Experts of a small language model: 18 layers.
Below are experts of layer 13 (counted from 0) of a mixture-of-experts language model. Rows are named router (the router's row for the expert), up (a neuron's input weights, with its number) and show model dimensions 0-63. Each number is 50 + 15 x the weight over its row's rms, rounded and kept within 0 to 99.
After each expert's rows: "mostly gets" lists some tokens that are sent to it at least half of the time. This comes from a sample of Wikipedia text that the model never trained on.

# expert 24
router:62 51 46 68 24 67 36 45 21 53 62 52 76 24 63 54 42 47 59 45 43 53 61 57 69 04 39 17 51 56 55 32 66 29 45 37 48 51 56 43 69 51 55 58 60 63 42 40 44 68 56 31 40 22 29 42 46 24 49 68 41 52 42 36
up0:48 12 46 57 56 70 32 61 26 57 56 54 60 27 46 67 53 38 28 35 49 35 43 59 29 45 41 50 68 41 33 55 56 47 47 27 28 58 64 31 44 43 26 60 48 57 59 22 65 64 54 54 42 43 71 63 65 55 40 61 55 44 75 69
up1:65 48 51 54 65 75 52 59 64 69 53 59 59 50 15 71 62 50 30 33 59 25 44 42 39 45 54 84 37 31 52 53 72 66 33 35 73 39 70 75 68 71 54 27 44 61 53 51 51 43 64 34 42 39 32 62 14 51 50 45 53 68 74 63
up2:55 75 44 37 33 51 54 46 33 67 44 47 49 60 48 52 46 43 58 35 43 44 56 18 47 28 43 79 69 40 53 51 44 51 42 55 60 52 27 36 33 21 20 18 54 76 27 46 80 45 75 48 39 51 76 57 51 37 60 39 35 71 80 63
mostly gets: ";", "–", "*", "+", ":", "In "

# expert 39
router:34 25 41 42 42 72 22 29 45 56 25 61 35 71 54 63 49 50 42 42 69 40 37 72 73 47 59 55 45 78 36 40 30 40 51 43 55 72 44 52 58 71 36 74 17 47 28 51 50 53 43 15 65 38 50 73 48 63 58 54 39 68 31 26
up0:46 69 33 42 21 84 47 48 62 66 33 31 36 57 52 45 54 49 21 57 52 58 25 47 14 34 59 41 35 35 62 41 55 55 64 21 36 58 64 64 62 59 46 29 56 28 69 00 25 57 52 42 61 75 49 25 51 44 33 22 27 56 80 42
up1:31 41 44 34 60 63 61 50 59 61 38 54 53 42 54 36 41 33 30 80 61 46 51 32 59 78 33 54 70 61 48 47 63 56 50 58 66 73 71 64 43 35 52 39 52 31 42 56 30 73 46 48 44 77 31 34 38 70 13 28 47 52 58 41
up2:85 60 24 52 93 63 42 60 60 63 51 53 35 56 53 37 51 51 64 42 46 20 47 69 61 35 58 50 64 44 37 58 69 47 48 48 51 52 52 55 37 75 46 61 53 21 69 68 60 66 41 36 54 54 43 45 66 50 44 45 31 56 72 58
mostly gets: "first ", "second ", "final ", "two ", "three ", "several "

# expert 35
router:47 63 60 34 45 44 59 61 62 44 58 67 70 67 84 55 65 64 84 46 73 32 32 57 44 18 36 72 26 77 46 69 31 26 26 52 61 65 61 38 30 74 48 65 48 30 61 84 49 65 46 48 62 54 23 43 54 61 63 67 38 43 27 49
up0:53 73 52 52 43 35 56 60 75 65 28 64 35 32 51 65 52 68 46 58 83 55 32 80 64 61 54 42 36 57 25 59 66 58 25 34 48 43 47 50 42 59 61 60 62 56 65 56 49 38 50 39 59 69 35 56 51 29 49 63 83 67 58 17
up1:43 51 45 46 61 39 49 56 34 59 34 54 75 54 45 37 23 39 58 46 68 49 53 85 58 80 66 44 55 51 54 18 63 40 22 24 62 46 62 60 49 52 56 55 43 62 37 44 73 12 47 72 70 41 57 45 38 67 53 44 64 54 43 57
up2:65 54 26 62 60 41 62 44 56 35 55 69 57 70 66 28 56 55 47 34 64 56 38 99 55 55 47 52 45 18 66 40 38 77 44 56 51 34 53 37 43 78 65 43 57 47 46 28 50 43 47 30 57 56 20 52 62 64 41 35 55 61 63 46
mostly gets: "°", "′", "″", "- ", "Phylum", "January "

# expert 11
router:61 57 41 67 71 61 45 62 46 49 72 34 26 48 45 58 26 47 52 38 44 72 27 55 53 42 16 18 54 53 56 50 47 55 65 58 51 43 86 34 74 46 30 56 52 69 57 74 65 43 16 72 72 52 67 50 47 37 36 49 55 60 29 41
up0:63 41 46 73 58 44 62 39 48 43 58 51 43 71 35 78 50 54 36 43 34 43 71 60 43 80 17 67 53 46 42 58 57 60 41 68 51 41 30 48 41 60 44 47 68 24 40 49 27 30 45 53 50 45 56 73 59 49 59 67 68 30 54 55
up1:71 23 34 49 36 62 50 63 48 37 53 66 48 46 49 79 47 56 48 60 56 81 47 51 17 35 48 40 44 66 56 46 75 62 77 24 57 72 38 19 68 59 52 37 66 50 47 35 48 49 39 77 63 57 69 57 46 67 52 83 66 45 57 44
up2:74 40 58 27 64 20 55 50 44 72 29 53 58 57 21 40 41 49 25 67 23 45 54 76 64 26 43 34 86 57 87 50 72 29 34 33 47 61 58 68 47 34 50 36 63 42 52 36 40 50 32 45 83 49 39 54 52 37 62 36 49 46 58 44
mostly gets: "An", "š", "ó", "Apps ", "а", "Az"

# expert 31
router:31 56 50 51 44 47 47 47 62 48 29 37 78 40 55 63 54 60 56 47 68 65 33 43 72 70 72 52 52 41 53 45 69 38 39 58 50 49 48 39 30 67 62 43 49 24 35 31 37 68 41 59 56 33 38 37 45 27 56 46 53 49 30 34
up0:39 66 63 52 30 48 52 48 75 84 34 56 55 63 57 66 52 63 39 15 64 64 45 53 69 56 73 56 51 45 49 61 35 56 72 58 36 44 57 37 31 33 63 41 46 69 42 63 64 62 26 47 62 53 74 05 58 83 61 58 49 50 46 35
up1:61 69 37 51 48 49 71 41 36 55 62 63 59 62 64 40 58 64 77 61 52 63 31 47 78 72 23 56 49 74 43 50 38 45 34 03 36 53 57 44 56 41 50 41 67 46 53 48 57 55 44 52 56 54 46 67 57 69 68 64 48 35 69 64
up2:56 56 63 52 75 76 72 40 43 22 60 46 62 32 58 77 30 51 51 28 78 53 56 36 44 66 53 56 58 48 55 70 26 34 67 30 42 35 55 29 44 51 64 40 68 47 40 73 41 62 51 55 56 36 45 75 52 52 30 76 49 47 45 73
mostly gets: "You ", "My ", "Best ", "book ", "\"", "Love "

# expert 9
router:73 25 55 47 51 39 53 62 38 71 71 37 50 28 46 36 62 30 74 59 39 70 71 67 35 57 57 67 56 38 30 42 60 28 39 50 46 69 19 62 22 30 65 52 67 44 48 44 67 69 62 40 32 41 47 31 53 75 40 26 29 24 64 57
up0:28 36 58 15 61 57 48 61 51 59 42 69 59 74 28 38 60 41 35 35 27 77 55 62 50 10 43 22 26 43 65 72 57 57 40 29 63 38 56 48 57 47 30 55 39 44 46 40 52 78 10 56 49 48 66 49 53 36 65 71 46 31 62 58
up1:68 61 38 39 76 63 13 60 55 34 49 56 48 35 49 51 42 62 68 46 42 63 36 66 50 63 69 07 65 17 62 52 62 46 61 66 50 25 55 50 87 38 48 20 60 57 74 49 51 62 69 46 53 37 60 57 36 22 72 47 57 33 49 61
up2:58 39 50 50 43 44 57 62 69 54 58 44 25 64 44 68 63 42 22 28 45 40 27 53 44 51 35 28 60 56 63 58 49 60 46 62 28 50 50 49 44 32 62 48 57 33 53 59 59 45 32 42 67 37 27 50 45 36 61 39 30 67 36 47
mostly gets: "ation", "tion", "ts", "ations", "ine", "ings"

# expert 5
router:73 74 56 53 46 72 44 70 40 50 49 36 16 58 45 57 57 53 49 65 29 74 56 64 60 71 46 46 50 53 51 37 45 38 58 44 34 56 35 62 64 24 54 59 72 48 69 42 59 39 28 67 49 42 73 13 74 46 36 37 53 62 62 47
up0:67 85 43 54 51 70 35 48 66 59 48 32 32 67 44 33 53 60 46 58 67 51 50 53 67 53 73 63 34 59 62 48 66 58 48 64 62 78 40 46 47 57 46 30 61 43 46 77 58 11 33 30 43 44 50 64 78 64 77 54 28 30 56 39
up1:45 47 53 72 64 49 44 31 53 40 53 56 47 53 50 45 46 60 61 63 54 32 42 57 78 28 73 51 22 47 58 56 37 75 49 64 44 81 43 40 48 32 60 41 46 24 28 39 44 37 29 57 34 30 39 60 55 48 40 67 11 74 39 40
up2:32 31 29 31 71 38 42 76 57 63 39 50 37 45 20 54 47 48 40 79 45 37 78 65 75 51 52 52 34 45 44 54 51 42 42 34 52 46 58 27 69 35 36 25 25 64 76 68 29 61 32 70 44 35 44 48 62 47 44 43 31 39 27 58
mostly gets: "di", "i", "ge", "ore", "ri", "si"

# expert 20
router:45 57 43 65 46 32 45 77 21 58 48 62 43 28 81 62 62 75 34 45 43 38 46 66 71 11 53 29 52 26 58 63 64 36 72 34 59 63 65 71 72 54 57 73 51 66 35 59 44 49 55 75 59 48 45 75 63 43 40 50 54 49 56 51
up0:64 27 72 65 60 47 73 35 42 48 03 72 40 59 51 39 21 37 71 43 39 31 29 21 30 63 70 67 35 14 25 49 51 44 46 40 67 47 44 41 49 45 24 72 77 44 60 61 22 45 42 45 69 56 37 62 47 66 38 22 40 40 63 48
up1:58 75 58 53 51 31 56 54 39 66 39 52 49 53 51 06 38 47 43 41 57 26 56 38 40 44 70 56 45 29 32 54 48 45 36 52 34 51 42 58 62 73 70 54 52 25 54 84 41 62 47 59 69 46 59 46 66 58 61 55 62 57 47 76
up2:66 74 41 05 65 76 13 56 55 46 41 35 50 26 72 34 76 71 17 67 38 76 77 66 37 40 38 39 42 37 68 65 38 40 36 59 47 42 64 45 67 53 46 41 60 43 51 52 70 86 32 63 59 70 79 35 57 30 38 35 60 59 19 39
mostly gets: "21", "—; ", "*", "Mc", "9", "25"

# expert 14
router:65 45 64 63 54 64 53 45 62 64 76 28 50 37 35 32 66 58 53 33 32 66 58 65 58 58 72 46 47 44 55 28 33 43 56 43 59 18 47 29 35 42 93 61 71 28 51 56 64 78 68 69 42 49 45 55 45 59 57 69 48 19 59 52
up0:53 59 67 64 37 64 30 72 22 48 69 56 59 47 48 28 49 41 46 48 28 41 37 54 48 54 41 52 65 68 50 33 39 49 44 53 56 60 28 55 45 42 84 24 47 30 63 28 36 30 46 48 56 44 56 58 46 38 34 47 66 13 64 72
up1:43 61 51 41 86 21 62 24 56 56 48 50 47 63 78 04 80 26 65 63 65 70 54 51 63 30 68 47 55 55 38 50 53 45 84 54 79 30 47 37 66 42 55 47 40 51 38 41 37 54 53 41 36 43 56 37 67 65 44 71 43 54 21 58
up2:35 49 56 40 41 40 26 54 65 56 36 39 70 64 23 60 59 77 58 67 62 58 61 43 48 19 27 40 47 26 60 75 57 56 50 52 31 42 86 45 35 44 39 56 39 35 61 50 62 45 50 43 45 34 55 60 47 49 51 34 61 53 61 77
mostly gets: "ia", "ine", "ity", "ata", "ama", "ina"

# expert 27
router:44 56 28 57 57 60 65 61 44 29 48 40 81 40 73 38 58 39 23 17 61 38 56 55 40 50 28 44 50 55 68 41 10 77 57 31 15 47 58 41 61 37 51 48 59 62 68 73 46 45 38 43 55 61 27 60 46 52 30 42 24 50 83 58
up0:53 71 66 72 32 47 29 55 42 43 30 38 54 32 47 42 33 26 32 43 79 51 61 59 12 53 77 73 61 59 58 62 64 24 55 52 47 65 35 63 50 62 58 41 43 73 41 54 50 74 39 38 29 36 47 43 57 58 47 52 38 49 51 51
up1:53 40 67 46 54 43 45 46 50 49 50 43 54 32 33 52 57 75 51 71 46 56 40 35 46 66 52 63 61 53 65 52 50 51 68 46 55 54 33 44 00 50 59 36 59 32 66 80 61 48 43 40 54 71 64 56 66 15 38 29 37 17 71 56
up2:53 46 48 36 69 35 53 69 56 30 65 32 54 82 50 49 74 56 46 36 64 39 64 50 71 54 63 49 45 68 44 46 54 76 72 40 47 48 48 68 61 44 56 68 77 59 53 44 62 61 54 48 49 43 50 32 51 41 61 47 58 62 46 69
mostly gets: "Mar", "é", "á", "ó", "Car", "í"

# expert 22
router:65 45 70 62 54 57 66 45 54 29 48 39 42 81 40 48 54 53 58 57 20 33 43 54 41 55 55 30 72 34 52 38 59 30 63 61 30 41 36 68 69 24 62 74 34 61 47 69 60 75 42 48 53 45 72 39 70 71 29 42 47 50 69 60
up23:72 33 79 53 50 77 15 78 34 67 75 44 27 52 43 30 51 63 60 59 24 53 38 58 50 49 65 52 57 43 44 73 39 60 46 60 45 48 82 76 26 53 55 56 38 31 46 60 75 47 48 26 44 45 76 39 50 38 00 48 35 53 37 43
up24:23 22 58 41 78 66 25 68 38 59 49 45 78 26 43 45 16 32 66 46 66 67 76 67 62 38 53 53 27 54 26 60 33 12 52 34 68 37 56 53 69 85 59 38 50 30 44 32 69 66 49 58 47 52 52 32 68 55 22 23 31 41 40 77
up25:26 26 54 34 71 48 44 44 38 44 41 67 65 51 67 32 27 46 59 69 44 66 69 74 43 55 44 78 62 68 71 31 71 53 59 65 18 44 36 25 48 47 34 51 54 32 67 67 59 47 49 50 62 69 65 57 45 58 73 29 72 60 70 38
mostly gets: "re", "Re", "Le", "Ros", "cre", "Gre"

# expert 10
router:33 19 45 72 37 41 55 62 46 64 42 44 67 35 43 32 65 66 54 33 62 58 55 50 67 39 49 59 65 46 43 50 40 45 24 47 43 56 49 44 39 73 48 58 51 68 04 51 26 50 69 66 61 57 29 41 47 48 57 61 36 54 53 40
up0:28 53 56 47 57 44 33 42 49 56 38 51 49 44 43 28 59 54 56 58 55 55 71 25 40 27 42 39 45 52 43 34 62 62 51 44 46 60 20 40 37 38 51 50 56 61 44 40 48 64 35 45 39 57 44 43 41 57 43 35 46 49 41 33
up1:51 63 58 63 56 48 30 49 50 45 46 61 49 45 50 48 87 42 60 57 32 62 50 57 65 57 48 34 41 29 51 51 61 38 23 47 52 63 39 88 48 61 47 58 49 48 39 49 69 47 37 65 55 56 78 14 25 33 47 37 51 63 55 63
up2:57 52 58 57 60 51 38 70 63 63 92 65 20 49 12 43 52 49 41 53 41 46 63 44 30 65 51 21 66 59 45 45 25 42 57 42 30 25 38 34 53 23 37 35 39 45 45 54 61 48 32 73 49 45 47 75 75 26 50 50 43 59 46 23
mostly gets: "film ", "—; ", "Cup ", "TV ", "album ", "video "